Weights of a small mixture-of-experts language model, trained from scratch on English Wikipedia: a softmax router, a shared expert of 256 neurons.
Below are experts of layer 8 (counted from 0) of a mixture-of-experts language model. Rows are named router (the router's row for the expert), gate (a neuron's input weights, with its number), up (a neuron's input weights, with its number) and show model dimensions 128-255. Each number is 200 + 30 x the weight over its row's rms, rounded and kept within 0 to 999.
Before each expert's rows: a language model's description of what the expert responds to. This comes from a sample of Wikipedia text that the model never trained on.

# expert 8
What it handles: Definite article "the". The article the after verbs and prepositions like won, as, for, and sentence-initial The, plus table words such as Siege, Bronze medal.
router,182,221,174,192,181,204,224,184,226,149,176,263,184,172,245,190,188,181,159,187,209,182,180,252,227,185,214,242,146,220,202,211,192,180,175,156,187,189,234,192,180,211,169,230,120,173,193,147,181,196,225,220,151,185,196,219,226,177,169,181,181,192,212,229,239,185,222,217,141,190,226,199,193,154,218,162,211,187,189,203,164,170,223,155,187,218,221,169,199,227,188,282,204,206,190,220,159,146,198,232,170,168,168,193,251,187,213,229,154,205,248,139,201,275,210,152,111,213,177,202,193,167,167,200,253,178,224,210
gate0,247,247,264,173,203,245,156,212,215,178,172,159,178,188,193,226,167,224,228,229,207,182,194,245,171,148,182,192,242,155,200,196,159,188,173,203,194,197,212,229,236,162,194,161,243,208,168,150,199,187,214,215,265,189,232,243,208,159,228,241,189,162,217,166,229,196,211,240,242,234,145,174,225,251,192,177,209,203,167,187,163,217,257,205,140,191,223,161,144,206,227,169,227,194,257,197,200,215,172,212,211,160,241,206,151,176,177,213,168,238,239,164,201,167,240,211,171,186,182,226,237,201,242,200,196,253,169,246
up0,240,184,237,174,169,185,181,213,180,204,214,240,202,205,185,212,196,215,195,190,215,207,144,196,250,182,177,197,160,238,241,192,249,159,221,238,214,217,155,226,248,174,179,219,207,186,213,249,171,168,228,218,228,193,201,160,217,205,258,187,178,180,132,240,194,211,227,216,227,232,207,232,208,192,188,187,216,148,249,216,224,171,220,210,198,239,224,170,224,177,210,196,216,161,262,208,240,183,233,194,176,149,164,133,220,196,263,163,207,126,185,203,249,184,153,180,217,184,175,186,173,162,245,213,186,216,235,190

# expert 12
What it handles: Month names, the. Month names in dates, such as June 2023 and 24 May, the N in coordinates, and the article the mid-sentence.
router,226,201,183,216,193,181,180,161,213,237,158,140,171,260,250,234,214,169,170,185,197,174,164,216,145,220,215,246,152,217,221,199,206,203,184,210,252,184,186,248,228,171,241,209,141,251,224,226,184,244,251,227,218,156,193,194,196,188,167,192,201,216,252,205,201,221,187,224,224,242,173,209,198,226,194,172,183,190,158,224,192,225,183,212,235,215,226,171,151,245,147,192,172,239,156,229,193,188,226,212,170,143,204,159,227,209,232,204,236,186,182,209,290,219,213,181,172,214,167,179,253,147,160,210,232,182,204,163
gate2,254,182,193,174,183,216,204,234,222,269,192,228,206,203,245,225,226,235,192,199,229,176,236,163,199,246,154,167,246,185,257,174,164,207,190,157,220,183,198,186,206,207,192,166,201,135,249,202,190,176,178,207,198,181,209,166,177,242,228,172,180,238,234,198,189,170,194,174,147,185,177,180,187,191,214,197,199,193,215,199,178,189,182,165,143,201,202,156,221,170,223,173,277,154,225,231,177,163,167,208,213,185,238,190,184,187,180,205,164,215,192,259,156,239,197,124,220,232,150,173,190,181,181,252,205,165,210,162
up2,188,179,235,162,188,181,187,229,203,224,181,179,223,187,219,194,242,176,203,208,210,170,216,189,214,243,195,140,193,196,183,206,217,200,170,215,183,225,193,225,190,222,261,195,217,182,257,187,175,216,112,230,191,179,200,149,151,255,197,242,251,199,224,165,214,162,193,221,200,245,170,197,132,232,203,225,205,200,233,211,209,213,177,155,178,184,216,166,189,130,170,239,219,238,159,210,203,157,212,157,217,204,163,205,239,208,216,202,154,200,192,267,156,192,223,173,209,201,170,179,214,174,229,194,231,213,192,150

# expert 25
What it handles: Hyphens and prefixes. Hyphens and dashes in compounds, scores and ISBNs, like three-time or 4-1, plus list-start dashes and prefixes like non, sub, un.
router,183,229,211,200,221,191,227,255,189,210,211,231,191,231,203,248,210,211,157,167,247,197,179,251,188,227,158,167,195,177,230,172,206,247,216,251,204,208,227,202,122,150,186,192,171,200,184,204,200,160,225,228,230,224,209,187,219,209,188,232,210,207,141,200,231,212,108,197,207,220,180,199,164,225,146,173,211,206,234,205,241,198,212,201,164,231,248,251,222,176,181,194,178,233,234,197,205,223,205,200,166,206,148,182,244,200,190,145,231,247,112,201,189,193,205,219,172,197,228,134,210,170,221,191,188,226,212,183
gate3,212,199,187,177,144,217,223,212,181,220,224,155,145,227,162,167,186,224,197,228,160,205,146,220,168,186,186,180,173,222,223,203,130,172,226,190,219,208,220,203,205,212,191,252,156,183,213,148,240,184,193,236,181,208,182,242,171,183,131,167,177,178,153,209,242,217,207,191,245,222,181,171,199,225,207,237,249,162,235,217,210,243,196,183,236,196,187,158,244,242,243,137,223,167,191,178,158,184,230,162,242,217,170,202,158,198,211,236,191,249,201,230,219,224,235,225,212,191,220,188,270,256,179,209,183,192,185,170
up3,158,168,169,172,211,162,219,177,211,223,211,219,172,176,134,224,181,231,174,192,211,162,200,228,229,172,226,186,206,185,208,231,186,192,173,223,263,164,184,190,158,171,250,172,206,202,255,176,148,214,196,182,170,195,226,246,204,174,169,189,136,156,249,155,214,169,176,175,210,219,230,215,167,215,221,175,198,167,235,173,200,135,164,192,215,227,200,190,200,239,262,162,237,169,196,185,212,175,190,161,223,223,228,220,132,201,186,163,209,179,188,259,173,161,190,166,191,178,183,228,194,214,162,217,265,195,179,210

# expert 3
What it handles: Scores, digits, After. Digits in football scores and numbers, such as 3-2 and 5-0, and clause openers like After, When and Following in sports text.
router,246,174,199,191,186,198,225,168,200,246,157,234,152,202,168,196,201,177,206,201,175,207,223,222,197,135,229,209,204,161,225,185,213,196,224,169,161,205,233,236,207,147,180,154,213,246,231,168,188,264,182,207,236,120,188,196,220,176,145,206,194,207,154,189,220,209,222,172,160,182,194,191,239,214,183,163,251,221,226,185,202,157,188,214,155,211,257,139,224,254,196,214,184,130,158,213,196,161,169,229,178,207,173,200,203,230,204,206,157,211,294,161,208,227,170,257,260,212,177,158,174,190,212,232,174,167,203,233
gate2,197,192,197,187,183,194,124,194,217,210,178,191,199,251,277,201,220,154,206,232,241,246,205,196,244,218,189,217,234,135,172,188,206,156,181,225,219,203,198,189,208,237,232,174,157,200,214,201,224,209,212,223,232,207,203,188,202,222,176,201,208,215,189,219,200,227,250,211,160,159,222,145,139,190,221,257,234,159,201,188,151,182,241,184,165,168,252,215,215,180,261,192,230,181,202,164,182,200,196,217,166,225,229,234,143,224,206,216,200,183,195,165,194,223,207,221,175,221,199,216,151,173,199,177,226,199,235,239
up2,167,167,161,200,215,167,225,254,155,181,226,241,267,249,246,180,197,189,188,199,205,165,141,220,229,278,195,194,183,202,199,183,161,184,237,212,159,187,240,169,201,232,216,211,242,233,194,247,182,207,170,211,174,229,223,232,155,192,244,179,152,180,221,226,234,158,215,181,195,221,191,235,212,191,134,131,214,201,159,249,209,148,180,214,206,210,229,231,204,206,164,193,210,251,219,200,172,192,188,244,169,216,183,185,205,211,243,183,228,210,189,179,225,241,154,182,180,168,221,190,172,177,203,200,139,199,191,208

# expert 9
What it handles: Year-leading 2, in. The digit 2 beginning years 20xx after dates or parentheses, such as 2015 and 2021, plus the preposition in and capital abbreviations.
router,203,216,227,247,167,184,236,193,151,195,213,174,150,239,190,178,260,229,209,181,242,164,221,216,194,227,164,160,190,190,157,225,251,188,170,177,159,214,189,218,194,215,197,157,244,172,223,210,212,216,244,224,177,196,227,170,190,189,184,162,226,215,168,176,157,236,257,190,208,177,186,161,218,179,196,198,213,248,199,271,175,148,209,171,209,200,153,200,192,215,236,203,221,232,232,127,196,204,200,184,212,240,177,284,167,215,142,202,158,168,181,213,184,238,237,177,137,206,210,186,179,160,206,168,148,184,228,189
gate2,149,223,205,239,203,231,195,178,241,162,225,159,175,198,187,207,200,168,199,149,168,204,240,186,196,222,218,243,238,214,168,223,205,223,187,227,180,157,236,199,234,140,205,215,149,199,228,189,205,175,182,123,219,217,179,211,212,205,165,173,218,150,206,224,184,190,214,249,240,197,179,201,203,166,189,251,197,182,256,137,272,206,195,151,205,229,189,215,202,203,188,235,195,180,188,224,184,174,165,162,232,191,192,198,208,169,198,210,184,217,206,148,227,233,142,158,214,191,185,198,239,228,191,199,204,184,187,230
up2,204,235,175,172,214,225,156,237,212,259,193,181,148,229,222,160,233,174,170,203,220,196,157,246,208,179,194,163,164,174,199,231,171,194,221,223,189,157,190,195,199,199,195,207,195,182,217,186,180,227,232,226,171,231,201,183,198,183,172,210,138,221,194,144,157,172,155,185,176,234,226,249,157,221,189,204,173,214,186,184,211,139,224,244,171,218,194,213,227,231,212,187,203,138,228,218,188,246,220,185,223,203,205,194,181,208,209,180,186,171,173,179,178,216,229,174,200,183,235,230,225,254,211,159,186,186,189,179

# expert 26
What it handles: Punctuation after initials. Periods after single initials in personal names, abbreviations and species names, such as A. W. Collett, U.S., H. pervia; also commas and currency signs.
router,221,201,224,162,171,180,243,147,155,226,234,213,187,196,233,187,172,194,159,178,168,202,184,217,233,186,127,198,226,180,263,188,176,214,208,185,177,204,161,147,212,188,171,165,189,221,180,164,166,239,141,166,204,228,154,200,207,188,163,229,258,153,204,174,228,231,204,165,225,235,262,198,208,184,212,166,238,188,197,180,228,188,254,194,160,251,264,147,203,183,210,179,149,161,212,179,225,225,199,210,240,182,213,204,222,203,226,197,200,226,146,245,192,215,150,187,216,208,217,249,224,207,205,224,174,165,185,183
gate0,160,213,216,228,165,263,193,159,206,148,209,200,188,234,179,219,176,149,166,189,234,194,222,187,147,185,160,213,268,144,227,202,229,217,199,212,235,231,231,213,214,232,180,189,254,205,186,190,212,172,251,244,180,173,200,172,180,223,203,187,180,217,174,161,193,225,186,168,226,181,210,252,247,153,164,225,225,233,227,168,251,198,221,183,258,197,194,228,208,158,171,215,166,223,127,218,206,233,205,207,173,225,183,232,206,187,209,229,191,160,241,118,199,199,191,207,255,177,214,207,135,205,234,233,160,249,216,206
up0,238,196,241,196,179,162,202,187,174,192,227,158,183,161,218,170,189,179,267,133,161,159,161,133,155,204,220,172,220,289,169,193,202,189,236,251,158,136,173,218,182,220,205,186,196,200,207,184,205,201,204,174,202,188,141,224,222,171,201,233,221,162,190,184,215,204,178,213,216,194,209,188,227,182,228,208,214,166,191,132,197,150,193,198,171,181,186,205,220,180,207,209,211,253,254,166,284,161,180,201,166,193,246,161,246,191,180,204,208,231,241,197,202,163,161,230,215,245,206,218,173,179,237,232,210,160,230,213

# expert 18
What it handles: for, over, United. Prepositions like for, over, of, on, among and along before quantities or noun phrases, and United before States.
router,203,170,228,167,144,204,175,150,185,191,209,205,188,221,225,181,269,160,226,194,238,222,214,254,208,187,184,194,152,197,204,270,234,179,227,262,235,159,181,220,236,176,172,212,110,260,189,224,221,206,206,177,154,175,242,162,158,233,232,171,182,153,225,184,131,195,184,224,178,202,161,214,215,195,162,195,194,208,209,203,227,184,183,170,232,138,124,175,173,185,238,234,150,167,197,232,164,171,230,183,187,187,217,196,180,235,214,212,230,200,203,187,183,168,174,206,219,255,139,207,215,189,189,194,227,233,234,215
gate0,209,169,219,232,244,208,194,178,159,219,202,183,218,178,172,166,167,214,164,228,235,174,249,259,247,240,220,247,147,209,208,239,157,180,229,146,200,252,185,173,223,198,151,177,194,183,215,228,221,211,180,233,208,163,208,243,269,188,233,178,166,230,197,171,180,209,208,182,257,198,190,191,256,250,154,209,241,194,187,224,222,158,188,214,207,190,149,185,256,195,218,241,170,161,225,227,233,186,192,157,208,223,209,158,204,190,209,202,207,207,209,195,235,195,232,180,253,210,219,193,195,184,185,147,205,211,199,226
up0,145,190,204,222,222,175,147,192,187,199,197,197,182,187,190,194,195,251,197,220,160,243,249,209,234,213,131,176,199,246,244,165,198,187,172,202,169,182,204,255,173,211,214,173,187,234,221,163,205,173,215,182,190,176,208,204,262,187,208,192,212,220,242,226,265,221,251,213,258,193,188,167,174,178,181,165,151,210,191,202,191,194,198,237,195,164,166,193,219,147,207,254,239,213,199,165,237,215,216,155,226,218,221,191,212,212,232,236,205,212,240,236,143,179,201,182,181,158,270,208,187,215,128,178,178,201,196,198

# expert 28
What it handles: Conjunctions and list joins. Coordinating words and, or, &, but, plus commas, semicolons and line breaks separating list items, including taxonomy infobox lines.
router,222,208,184,191,163,210,185,171,208,167,196,188,213,166,158,204,211,243,204,183,244,161,212,204,212,214,170,200,224,159,233,142,213,216,235,202,205,190,220,187,179,217,218,167,149,175,230,178,177,250,213,182,219,246,291,194,234,175,245,207,208,201,172,148,187,232,258,232,258,155,235,260,186,210,119,186,181,223,238,201,211,188,181,224,164,220,172,215,192,234,175,195,185,248,205,160,184,185,187,194,207,125,224,174,176,163,158,200,209,174,243,196,226,187,210,219,192,235,226,216,208,211,235,199,209,250,251,170
gate0,171,237,162,215,201,203,189,152,211,186,201,210,206,143,218,221,184,164,136,176,217,193,155,238,171,169,154,234,175,224,223,165,258,225,222,179,207,189,230,178,162,179,241,247,109,247,182,155,242,210,218,132,175,164,183,197,201,184,240,191,235,174,224,165,211,250,228,216,184,224,204,214,211,255,151,295,176,196,165,201,192,210,241,184,212,156,219,198,173,205,187,190,229,221,229,184,231,207,217,198,210,195,255,246,207,196,225,257,167,176,252,238,216,200,236,211,139,230,264,237,224,197,194,163,227,151,173,193
up0,147,174,119,146,197,252,213,165,182,255,177,232,183,190,172,225,184,163,151,248,193,180,204,218,220,228,146,205,174,161,184,250,206,237,141,248,156,179,222,228,214,237,226,182,173,193,150,195,117,198,195,221,184,175,173,208,196,194,226,203,203,225,220,206,196,195,212,175,214,202,247,214,204,215,179,194,201,210,179,215,221,166,196,203,229,194,191,178,144,210,204,194,238,219,248,210,178,240,226,211,227,183,223,223,245,174,161,190,225,242,221,180,192,261,169,199,196,195,171,200,176,179,227,244,129,196,149,205

# expert 29
What it handles: Given names. First names of people in tables, lists and prose, such as David, William, Michael, Mike, often after a pipe, dash or by.
router,250,245,179,197,209,213,194,214,240,198,165,220,242,224,166,165,225,180,263,178,193,203,241,193,243,233,123,158,180,220,239,256,245,170,185,188,206,255,216,159,215,164,174,194,201,222,128,161,189,238,195,239,217,198,191,210,173,164,236,192,226,175,227,193,165,216,231,209,225,190,147,176,190,156,247,224,188,149,210,201,225,244,247,239,197,198,140,147,180,181,156,208,191,210,175,214,268,221,171,234,242,178,171,134,210,213,156,160,207,194,306,201,218,222,193,219,224,157,191,231,212,186,188,235,212,226,189,180
gate2,212,240,202,218,231,239,202,182,223,220,215,226,211,162,133,195,211,209,165,170,218,222,161,193,239,219,198,165,231,268,196,226,258,283,222,212,245,170,200,183,174,140,160,160,227,253,231,181,149,182,165,215,191,220,216,197,211,157,156,176,241,245,201,177,185,187,174,188,232,170,235,211,205,130,189,169,224,178,225,175,160,233,233,203,201,169,170,176,267,192,197,247,211,188,184,194,202,185,201,169,208,172,233,227,242,214,219,206,242,212,202,161,247,168,206,177,207,186,206,161,208,187,242,251,197,167,135,207
up2,193,225,210,217,206,193,159,234,202,223,172,176,167,182,203,169,165,178,217,197,180,173,221,227,201,181,227,127,240,179,189,248,186,210,200,176,247,216,217,212,207,159,193,195,168,212,218,153,176,206,106,204,207,195,242,205,208,169,192,196,221,171,206,157,178,206,191,172,243,144,170,198,249,223,231,188,284,211,207,173,166,248,198,204,238,226,207,196,231,215,181,185,221,184,180,195,213,235,195,192,166,233,228,179,236,180,209,222,198,211,212,160,221,171,210,218,191,189,201,197,229,228,218,169,220,177,168,200

# expert 27
What it handles: Year digits, descriptors. Inner digits of years in tables and citations, such as 1940 and 1984, plus nouns like species, figure, person, unknown.
router,184,251,221,140,213,217,241,171,192,131,237,203,151,251,260,146,234,176,243,162,228,205,187,196,239,142,181,175,177,222,183,179,235,249,206,229,262,157,198,210,207,169,149,206,140,174,203,182,246,219,218,183,180,231,197,243,244,210,273,199,220,251,160,218,161,229,169,219,203,124,218,208,176,175,168,187,211,195,224,234,177,224,236,234,172,167,165,202,194,176,172,223,169,236,164,209,196,226,206,197,202,175,168,205,235,194,154,160,184,185,189,214,182,250,196,171,219,145,225,186,208,188,201,149,186,150,150,207
gate2,175,155,178,216,172,227,168,128,147,200,204,237,229,218,197,249,222,165,222,146,159,226,244,195,223,184,208,193,210,212,223,224,227,173,246,244,207,239,208,215,199,173,198,178,231,173,188,179,179,206,253,153,162,201,210,271,196,170,180,167,160,212,199,219,176,160,177,173,151,155,218,233,220,155,242,148,222,186,232,261,210,135,200,231,148,156,161,218,195,212,139,208,174,169,255,195,258,181,199,210,199,189,192,252,175,129,167,187,190,174,177,179,267,206,187,173,262,248,166,225,201,207,183,154,216,252,157,213
up2,221,204,181,267,179,233,139,188,202,196,179,171,192,208,235,215,194,152,172,190,153,221,190,186,205,143,270,176,176,262,186,175,220,248,220,205,235,168,187,226,186,189,151,206,193,217,218,216,228,240,170,162,215,206,145,184,139,149,183,207,190,161,202,218,202,195,182,181,188,179,191,184,276,179,190,231,235,244,202,205,185,143,248,277,219,208,222,223,195,187,206,177,233,224,215,164,190,187,167,170,235,195,186,222,199,147,223,212,191,168,217,196,171,169,235,124,260,166,166,191,204,194,215,150,252,142,167,240

# expert 4
What it handles: Year digits, name starts. Leading digit 1 of four-digit years after a space, plus name-initial pieces like Bad, Le, Van, and words such as served or album.
router,220,218,188,208,206,239,177,207,173,152,178,183,245,222,192,190,196,221,216,270,256,232,167,219,193,204,147,211,211,232,136,187,203,185,256,171,247,212,226,182,235,195,179,167,206,166,162,187,238,214,207,140,146,210,166,220,149,234,177,164,183,215,191,195,256,191,223,193,166,205,177,210,245,198,239,140,206,219,185,206,228,201,212,191,190,176,178,190,153,212,195,195,184,275,172,211,229,176,246,193,217,224,224,195,161,193,199,156,166,216,225,214,200,189,197,266,192,153,216,157,231,191,191,183,139,167,239,194
gate3,168,234,205,278,183,177,266,237,249,210,163,264,217,165,178,175,189,112,160,192,181,193,197,208,209,256,173,188,238,234,254,192,184,220,225,219,175,207,215,172,226,185,206,188,228,184,177,183,157,146,165,221,161,135,200,196,175,165,256,208,201,156,200,207,222,175,239,249,180,180,226,195,150,243,210,245,125,191,203,211,211,239,208,169,211,191,205,196,156,155,219,211,237,186,172,196,217,254,189,165,201,203,200,201,219,187,148,220,203,147,227,218,189,173,164,248,196,172,214,180,197,155,245,192,218,160,162,211
up3,246,233,154,181,182,204,169,170,207,229,162,165,202,193,222,223,231,207,230,198,184,245,207,229,184,174,226,226,217,164,205,228,226,212,231,235,197,177,235,191,250,174,231,211,164,198,232,182,219,167,199,187,201,319,249,220,247,221,195,243,187,237,228,165,151,252,241,195,224,187,214,154,191,185,187,242,233,196,243,191,233,191,170,185,203,194,177,194,198,186,213,175,168,202,169,207,194,225,186,186,187,192,179,233,242,182,281,185,187,177,173,194,226,215,162,187,241,235,221,193,193,200,180,222,232,223,256,227

# expert 7
What it handles: Subject pronouns, relatives. Subject pronouns and relatives after a comma or clause start, like he, she, they, it, who, which, plus adverbs like well.
router,228,215,183,239,173,201,218,200,201,208,199,222,177,164,187,206,237,214,200,210,230,226,235,219,245,223,241,197,161,189,192,165,215,217,182,173,211,194,244,207,239,192,177,213,249,193,167,166,254,176,285,182,207,226,205,227,231,174,235,219,211,246,187,253,161,264,257,184,200,173,233,191,219,196,217,141,209,218,205,174,195,231,158,255,187,197,185,166,171,252,181,217,161,191,178,195,201,184,255,241,233,267,244,187,235,193,194,162,223,205,167,183,240,219,193,216,241,173,152,153,219,172,285,187,179,184,219,236
gate3,179,257,208,243,159,229,180,222,220,216,183,198,210,199,202,245,192,164,162,201,161,179,183,150,181,195,156,163,172,182,249,232,236,217,177,210,185,178,203,168,217,206,209,184,143,208,203,165,163,245,131,195,180,212,182,193,228,170,206,192,189,207,215,176,209,211,197,110,205,207,207,188,215,212,232,236,135,219,212,190,204,247,184,205,213,191,174,162,202,185,165,222,227,265,241,190,207,172,166,181,189,199,130,189,237,196,234,125,243,219,201,166,175,201,214,167,204,152,192,140,221,224,174,198,210,256,181,217
up3,223,189,150,225,186,249,171,196,188,234,144,229,174,206,177,196,190,152,247,189,197,193,250,149,228,183,176,197,229,215,212,235,196,205,207,175,194,238,194,220,224,156,202,201,255,212,168,164,190,213,213,159,175,168,152,201,228,195,164,177,131,181,227,181,208,224,189,175,226,176,183,237,198,221,137,168,181,223,243,234,195,201,198,177,217,219,177,218,182,178,190,258,203,204,211,236,196,262,236,219,151,195,181,178,195,163,182,216,192,174,196,142,160,167,191,238,213,231,196,148,177,149,160,215,204,206,195,248

# expert 0
What it handles: Mid-word name fragments. Interior pieces of surnames and place names, often German or foreign, such as Le-it-ner, Ye-ov-il, Die-z, plus stray digits.
router,262,211,250,186,194,193,222,192,227,213,230,193,188,147,183,220,180,230,212,273,183,212,199,176,147,168,227,153,198,204,225,184,247,194,178,177,180,172,153,138,208,202,147,146,212,176,199,188,173,171,247,180,238,215,217,240,163,170,239,196,202,230,159,238,190,222,186,186,226,157,223,187,180,201,206,169,163,227,178,220,224,189,260,194,158,230,201,207,237,192,197,167,195,213,191,220,172,208,228,193,222,212,217,172,126,174,206,228,159,205,205,159,230,218,182,216,189,224,176,225,167,197,226,258,185,220,251,173
gate0,199,194,156,258,186,227,184,190,138,184,224,214,154,160,224,168,248,241,239,197,178,169,153,194,209,187,215,201,189,213,231,170,149,187,228,218,249,197,226,180,201,201,223,156,208,187,191,210,178,183,175,197,239,159,138,193,173,170,204,208,192,154,267,179,199,228,224,224,208,243,216,144,178,206,184,192,204,193,181,181,237,242,197,164,204,207,147,214,154,186,225,185,198,216,200,236,134,227,223,179,152,278,201,207,192,184,215,194,187,211,217,188,185,222,234,216,153,206,228,213,162,243,199,203,232,190,164,197
up0,223,191,168,209,186,216,215,190,213,206,230,218,181,169,207,193,218,217,232,195,191,225,186,248,183,235,184,210,160,136,165,157,185,152,216,230,193,203,176,213,176,147,169,225,176,234,203,179,242,230,181,191,239,200,191,238,183,186,189,217,204,200,225,213,179,224,197,216,202,222,223,225,176,199,288,139,209,244,174,226,185,189,202,154,216,243,182,175,248,217,199,254,229,244,205,198,199,153,220,215,232,228,168,221,243,202,185,122,205,221,165,207,163,204,237,225,192,183,186,180,187,212,230,223,160,223,225,184

# expert 5
What it handles: Digits in tables. Single digits ending numbers in tables and citations, like asteroid sizes, arena attendance and case reporters, plus fight-record words such as TKO, dec.
router,236,226,174,242,177,195,197,178,222,192,200,192,133,178,259,189,236,156,184,161,214,220,183,149,182,222,246,207,216,194,215,166,265,248,225,176,219,208,196,224,239,181,182,196,211,161,197,235,181,220,191,248,171,161,211,185,269,213,211,241,248,198,205,229,200,157,178,226,185,220,129,207,187,237,169,198,196,139,195,205,184,184,178,166,188,188,189,195,227,184,259,207,184,247,171,190,264,143,153,244,201,193,198,166,198,148,220,206,167,187,170,122,215,222,188,176,188,231,126,196,196,152,214,189,219,216,221,240
gate2,181,183,176,159,169,216,228,206,174,238,207,179,191,207,193,167,211,249,205,205,233,237,214,161,268,190,232,184,176,181,190,174,200,167,192,177,146,225,142,216,199,192,160,178,232,191,185,234,253,208,171,215,203,178,178,193,209,164,128,205,202,173,179,250,219,243,184,154,216,214,148,233,149,234,253,128,236,257,205,253,241,218,192,195,187,209,198,221,206,228,223,210,239,212,158,214,217,276,211,190,204,176,148,250,198,214,218,237,202,196,212,178,240,254,263,219,193,228,214,190,190,253,154,200,215,185,224,201
up2,244,221,210,207,203,151,191,194,177,178,169,192,233,226,201,195,208,169,190,199,190,145,190,259,202,180,153,180,208,219,236,257,213,203,198,218,182,199,202,170,185,207,230,194,164,191,191,226,169,144,176,162,171,201,137,154,171,217,238,178,179,243,205,237,196,192,239,207,173,206,243,190,195,167,136,197,182,142,184,158,192,166,196,201,214,192,147,207,188,221,177,133,184,170,256,187,187,212,210,180,192,196,267,215,161,242,196,246,178,242,214,218,148,193,182,193,236,212,214,202,174,174,158,157,196,234,153,159

# expert 2
What it handles: Auxiliary and copular verbs. Forms of be and have as finite verbs after a subject in narrative prose, such as was, is, were, had, been.
router,253,244,236,222,211,197,236,190,206,157,193,250,183,209,219,217,203,168,200,179,204,219,243,190,277,185,246,201,234,208,228,193,241,210,179,179,205,207,218,226,236,181,178,165,170,128,205,179,229,196,215,208,203,201,175,186,209,195,185,224,232,251,241,243,255,196,244,185,216,124,213,203,233,193,213,160,165,173,185,186,153,218,244,243,145,190,122,118,164,230,166,167,183,227,204,173,212,242,175,224,193,223,142,205,226,225,257,213,206,222,223,159,203,219,196,266,201,167,206,179,143,178,230,172,215,202,191,176
gate0,202,194,178,169,201,153,217,219,163,217,177,190,239,197,181,186,254,230,208,147,165,213,195,239,229,180,191,186,186,183,223,192,168,171,203,235,198,209,162,181,237,216,183,243,207,155,225,224,167,229,202,164,157,202,233,178,159,145,170,187,226,204,208,191,186,158,166,252,172,232,208,122,175,187,165,269,181,265,150,212,182,180,211,167,234,229,174,215,233,145,244,204,262,171,203,214,227,195,185,212,143,244,230,206,213,192,248,263,192,216,228,192,238,203,174,198,182,220,246,220,167,179,182,127,206,232,222,172
up0,151,165,161,194,216,216,230,198,238,157,232,212,204,239,189,187,222,269,179,162,180,179,168,204,256,196,219,177,153,143,226,237,152,246,236,147,181,187,195,232,198,236,198,192,187,192,208,211,190,205,202,211,230,155,175,252,166,145,158,206,222,200,244,223,222,272,231,244,222,226,198,172,161,221,194,191,197,228,213,193,173,197,149,200,158,125,210,176,185,157,210,201,237,196,251,194,217,236,194,216,200,237,175,223,303,242,190,190,186,174,238,222,270,214,202,173,121,175,236,197,184,172,150,213,204,242,226,182

# expert 1
What it handles: Articles and line starts. The word the/The, mostly inside titles and proper names like Star of the Year or History of the World, plus line breaks in lists.
router,209,182,183,190,197,231,244,223,146,239,217,258,223,189,205,189,215,212,228,211,150,180,157,219,209,158,227,201,188,172,255,188,251,133,259,225,167,232,210,148,218,233,181,217,244,151,184,252,207,206,181,209,160,149,199,186,186,140,231,209,210,261,183,168,230,170,167,230,219,210,183,243,167,204,207,200,137,212,144,137,156,238,230,170,185,158,188,241,159,176,229,164,208,271,267,209,211,190,234,229,222,145,220,159,207,176,186,196,209,170,180,246,207,229,199,227,178,247,213,192,187,195,211,203,254,200,239,118
gate2,169,195,217,181,193,200,177,165,232,194,214,197,168,247,280,243,261,215,187,188,140,214,162,220,167,172,208,155,182,209,172,225,199,200,233,251,225,121,188,217,246,246,214,250,186,131,238,225,158,216,200,214,163,201,186,146,167,192,201,238,210,244,218,196,232,205,165,201,239,166,229,215,207,152,268,204,209,200,184,197,175,242,203,205,157,175,218,191,214,227,223,219,204,162,217,188,220,215,167,177,196,209,215,164,208,164,207,219,206,211,231,199,233,218,197,237,217,192,207,182,203,214,210,217,206,173,268,207
up2,198,235,228,191,239,185,223,202,150,186,191,210,220,232,129,192,151,181,161,200,193,226,216,189,183,186,174,180,166,201,207,208,191,229,209,201,195,225,197,182,242,222,245,197,225,220,194,187,264,245,165,213,256,189,170,177,231,211,189,184,179,201,184,239,223,194,241,189,201,242,160,178,179,205,183,204,225,141,187,163,176,176,295,229,189,222,188,204,179,225,235,154,236,233,181,201,178,146,259,180,221,191,163,232,139,202,260,240,217,223,219,214,189,204,220,247,241,187,175,149,245,193,206,174,191,219,166,190

# expert 15
What it handles: Table headers, prepositions. Prepositions and articles like in, a, of, as, especially inside table header phrases such as No. in season and election tables.
router,177,220,171,202,197,186,181,164,176,163,213,175,215,188,175,168,182,258,255,178,155,210,211,198,144,201,160,184,194,183,171,175,174,218,266,206,226,127,247,228,196,170,148,205,193,233,221,216,191,235,156,210,173,188,231,204,212,159,234,214,185,158,232,192,180,234,197,204,181,161,235,182,219,137,144,213,196,195,150,207,230,211,222,162,178,262,176,156,233,229,212,204,224,191,199,167,189,213,258,203,183,213,213,211,249,180,216,157,178,233,150,225,247,151,173,260,259,212,196,235,222,255,201,147,145,193,163,185
gate0,207,177,194,199,201,232,199,201,173,204,191,205,202,248,233,196,197,223,148,225,195,255,220,232,176,162,220,194,175,187,171,243,150,217,176,205,222,194,171,194,197,260,163,230,232,215,208,240,173,194,187,151,204,225,175,178,185,231,211,232,209,196,231,274,164,184,255,186,224,216,183,254,227,165,180,194,215,202,210,186,209,158,185,219,199,180,169,208,176,204,164,177,210,206,231,204,232,161,173,188,101,209,230,160,153,170,207,238,269,205,207,172,201,214,172,227,223,156,211,181,164,231,220,195,185,184,263,214
up0,215,233,183,191,213,206,189,152,210,183,213,229,213,132,235,195,137,239,204,167,177,218,172,153,172,181,218,213,194,200,252,168,177,136,222,207,225,224,189,212,227,247,142,232,262,156,231,224,222,204,148,185,263,218,197,192,181,194,215,199,211,160,228,210,218,203,221,199,201,168,199,202,133,218,193,166,204,267,201,178,205,214,184,163,207,179,194,194,216,221,218,184,182,217,188,201,201,231,221,216,172,232,152,162,157,219,179,127,210,161,188,203,186,207,261,231,168,248,177,223,206,251,265,193,220,228,250,216